config.toml
balance_bias = false
router_bias = true
lr_router = 0.00154
norm = "rmsnorm"
positions = "alibi"
final_lr_fraction = 0.0
doc_mask = false
max_steps = 6392
Below are experts of layer 10 (counted from 0) of a mixture-of-experts language model. Rows are named router (the router's row for the expert) and show model dimensions 0-191. Each number is 500 + 25 x the weight over its row's rms, rounded and kept within 0 to 999. Numbers have three digits each.
After each expert's rows: "comes after" lists some tokens at least twice as common just before its tokens as in all text. This comes from a sample of Wikipedia text that the model never trained on. Tokens count by the router's weight.

# expert 18
router:484492538489470527499536486496509499491510488523549502491450541489465509539467480524494499507511493496520505504463500530532521492476496525433484464532513494508522514517494500502510522508493505577481496503458510508455442520526500546516549491521498523495491514470517463498510508531495531512508518503479528496477487486505502539472528433519513544507509531498459517541506530513548508481531526517507540480469514494506495503494493512499462503517480496555474517527471481545473449485489499483522525542477494531523501491508536505475504503505452560484496505495456471490477502541489552501
comes after: " of", "'", " with", " to", " is", " and"

# expert 15
router:482490527541485508531532492519500542478475501536505529478469517447516463539482487492502490555491493478492491462470466546507534436461493515483500502500496524535474487491518510517487485527475501500458486506452491508501527501512523482477576524535431515541531529525518503511538554513487512502537476500503523502494497461488499515523499471502496513490489510511514506517510486512489553480490458512503521509466518494501502538495442469491493481477486520515472481519476511535492486526506477492490513541489527582517490470488518497504522513522478541487481553538496494454469495505485515488
comes after: " in", " the", " of", ",", " New", ":"

# expert 22
router:500550502502469553523561474468508503471520490510547507527505536471496515508457480497465486513486467498509508504479448528518521495484485465472482529512509468504480491488441503533512480571554520508460470482465515522484453518519515512513511462561455519475530520451517518478523511526516519498517500545457542520479507489491483523513508456510477521490514499499500520501536472529488519476516502513535550504468516467481454524537489477496478508499528478510494517462486469540486502499494486502500508498458514529489502476524482483501496455526491471533497484470479521521500491542501515509
comes after: "\n", " |", ".", ")", "==", " =="

# expert 30
router:489506509507471504509490464516467517508502460513491532493472541467515472504466525541487501542485503471524498513472508482495501475517481469474473492499517508480487511519511556526518486519476525537427464490513556495466500522507500489526509538539492503543500497505531514480503496502462502494536497469493488502496507431448452521473516443491507525494513500499492502510539542487526530501517529526529500490467449487537543519546469464469490510504520512504490498473461477522525461484483450477540490508531518529522505514515528466444492494522486525520511508491492476526516506505436501520
comes after: " ", "1", "3", "2", "5", "4"

# expert 3
router:479480556527468493527531496510496496506474515534510511507459529505434495487454481508530506524508478506472499474501462526460538532478500518516508522486511539485480521516503502486497475502492516508481418480462514518474504485535536499491519560512488522528523489512523474479492525547491531542559491504508515542472504457517522508518512497484492532472495474492447526531500504562489502469488489511529511497482528493514509520491548489475520503513501473540503501514502466527507476489528489497507530502477490510515546430525498532503527488527468529524458532524464487473502511521485525465
comes after: " the", " a", " as", " of", " and", " by"

# expert 14
router:503504493495508552535509477491490510528546469492483547512512519493523473470484486491478486524496473438484488496485455487519506454485473472490493488488520505502484481494477524524537479511472557525510454434480510480517508506518496513524517549537497520530532495488526477477549494543505527490533463472480472529476499494528513525535510486492472518518547490486443531497504528503518554478497542543520506482469541474507489568548511515485506503507505474490485551467482485550485488488470484494545523506478503517512530491510527539493480483526470520498472492491490475513478486508474519520
comes after: " (", "-", " \"", ":", ";", "/"

# expert 0
router:491518502550464491490502452503519524489492514516526492498457507501501481515498489509458482498540453482478508439491461501503557505474517523510495484487514511475459489489508556497521496509468487512472458490481510512484490464506497517487508497520504514502522539498516471478463511446520523520520497490470505484494484467497487533434522459516525526513496534452525505566501533549501498458537489458507486515516474496511501538493526456483472493562433506510479497507501507487483464523533500495504518524507478552544513485494477515518533490495487492496470510532481501514476515549507544458
comes after: " the", " a", "-", " his", " The", "=="

# expert 4
router:481523512513482543499502523496539516469512521516478516453496522512491532489483468500533506519537444499502486489477522502499525449512492477501465535527520505495456481543484502475517547564462528541498505502482506491482480494522488504537515532494519536495510549505491462507505521498456499471516480564465542528459521445503474499484515475476492532462499497502511529543503490508529546488538503514515494489486496494514470476512470502527478522498499500576501518479506450525499489531530534500484477508498502541493532532503541526494540492524505511494485530487453476476485501529507538461
comes after: "1", "9", "0", " ", " in", "–"

# expert 24
router:511554516522457471527512498507529514435480513510492493496444530532488435499463477536460494509504502479469499503437490507504553491504469482484456504505502541488454499484513505531526504488474478523486487472506551498502465466503510512500532476525494547544490504509521511487475498483478468538519499497472530535504506533481532493478523450478514496501474525465491499508512500556512521486489472502510503528480486530476501524485518481522454514525503453510443532523486515520499490487526466509555575491482473518500482477501516495531520493505488522504472500519465478498501486504477517458
comes after: " was", " to", " is", " he", " were", " and"

# expert 5
router:488496488557487499513542477487539551464485482515500500494520492474513493493512483503479437537508463454488498434482486477501514503509479494487491511533500508517486523515496520532538493519485520495509466496459465505488512484530532485537509445496478511498504485504499467513492470525478486516538505501486500507492491498471521490513488428512509556493492495484466553500521506557517514474529489521506545474539490501527495493468509500480433527509516521546496521490501466518523484492495483442523535528479517489496485448511545500485507439556481512475467509508474507476445492497477499497
comes after: " |", "|", ";", ",", ":", " a"

# expert 11
router:480553465512502518502509470503495530462475474507512512470477483452519498486497478505494511509500464485488493485503427513519517471508504514432457500524469479537466475509491511531555505523494485499490481483497536468484500507508508506519517530516512538509519519463465503462487468523484497502532438483486470508486459479443475509494500453500527529506502513476514574496500482504527493491521485535514519464466476479504496526525519495539487465561476510521512520515505468510485476507504518504527515514495510544505519499523549486496486479547467525493471456477459503452480511524481546485
comes after: " ", "2", " (", "–", "/", " +"

# expert 26
router:484489533529478475517509493519508506500467491526524515485463497499500492537464456533526460542537471485509486427515478534462497500462473552502493482472488511520479509492493488512510526555545512496479458479467536503473512472530506494516525539528516520538506462441530552491539524502496496504534495498496478488467508445488484523510539528495509541474471514473474528534483504551505526482498461531526534530481501506528461502509525496541492527520513483515476516521458494479485493524497523473478517545457502479534525499512494523488504474507470500494488523505502490479472482519456528508
comes after: ",", ".", " that", " where", " The", " when"

# expert 21
router:462544505519437518526512485540528522515445477495520525527416526490492506507500505491495462566539462489455490470477482498486474436528509476432507511517468492498474492493504506480468510480498552518484479505485523484504473502496531483526524534548462552477522545497487524492498514494511504472498483481480522492478482489513491498499498473516490503502507504505503502513501517526511479476504521498501529523500491470501474504510493521515465493511483493541517496497486471538493491499503484477506502570517509495522569471487487470485494465497452540498457518500473501490483445554505478493
comes after: "\n", "|", "6", "4", "5", "3"

# expert 29
router:464523501518523508545502529513494536527475519512514533474459495466530506528513486505487497550519468441499504503491440511478485506490530489500494519490518494482500513544466483508481481554511501524493458477483472486489470493534544479509562476548493524520493498490530512502503555497452537528555472501493496495511527467467477515499476463491534506516508490467512466510506478532478503503525457530556550467489509464513522486480521488518515539547518486556493513474488460517512467482482504501533492492484503476540521482507540504477467475493475503502488503452495511481473487527475526514
comes after: "0", ")", "3", "4", "%", "5"

# expert 1
router:499507521520492504523537496487520495468460510528505532498434514506509477539470459514481494568514465475515519521506478526507524458493483520499508509514492513514493505537496511505565461543501548509483484503441492521501511533510525518527528526505493550539556508496502502526513520536479554503518435501491523548493481474480481516498530423476511502502478491468462516496511481544492500487505494525505516495491534476469494531519483472492467502509526488507521511487514489518496478516503456478494535521459550499499519467518498523538487476535468483486469539505491495456518488499472519474
comes after: "\n", ")", " University", " by", " member", " Siege"

# expert 13
router:474512501548471527525469519467520514482489498525502554488478480506480501510460508535489470513543510471531478481505478497522491507459468468427509538479469527514492477482513514539506482538521479513461485470459516499485517498518561521563519555531495536530510511501472490536507528543512530493530480497479512477494465476472459541501532472502486519493512493464498506491499462504528473493496494514506483517503511480503521529484501433491479543487501542531479514521493505507477505523468487468536523515507494511549558471473531502498483493504502494539463482497466487512472511521463516506
comes after: "s", "3", "4", "5", "7", "6"

# expert 12
router:509493461507493546486483517510478518515466494499481506501472515497442479493503517515480493504509477511511541496501472510482512470507545473509492490516478468520476501513499496522511505516487534492539494487500490464486507510514502476487518510516468517472519534464488492482495480529477566498534493520476487519502452472496461539461506496442476541497554503476495541521487502511473506519514436538481514509489533466466509477457482501444447498518496504556530528484531482553454473514540504496491520529497515487540484518505484474466532502541494529505466519481459519517493453543499554500
comes after: " ", "-", " \"", " (", " re", ":"

# expert 10
router:474521516541498538539563496520504518490464480508484500483467524458516511513457463518513500574535430452521501477448526507481485509490491494505467523473496501504474473527526524511464494517533527496470485503505526483490479512561534498529524513547534534544525486467496508477482496533512550499520470509505502503503550453498502529516550479496526496483468497468520488509544524511503510465502502519503499485467504516486451513514532512496476468514490509513496531501507489514509489507498466456507539495495486512497498492521558524508476485538451518506491518505477477526495489502450488470
comes after: "1", "2", "0", "9", "8", "7"

# expert 25
router:455513506514502488569514467524490516472504529529535537510487472521494524526507493492511505504531498492495552501467509514515535484497517475516448460517492526521441490507470534536498555523490488526487496482468499465508444501518509544513499516512496514496496491497503449498494524510471528554492491515451526499468514512510513553502499486493489496455520532502485522519503475514508530512562524525537494475531476500481477522453546495507506523491491522557527549480526510528504472446519501514523560473499502508515509496520515512504520477534494540480444516493472494521477504528517486517
comes after: " ", " re", " con", " de", " c", " pro"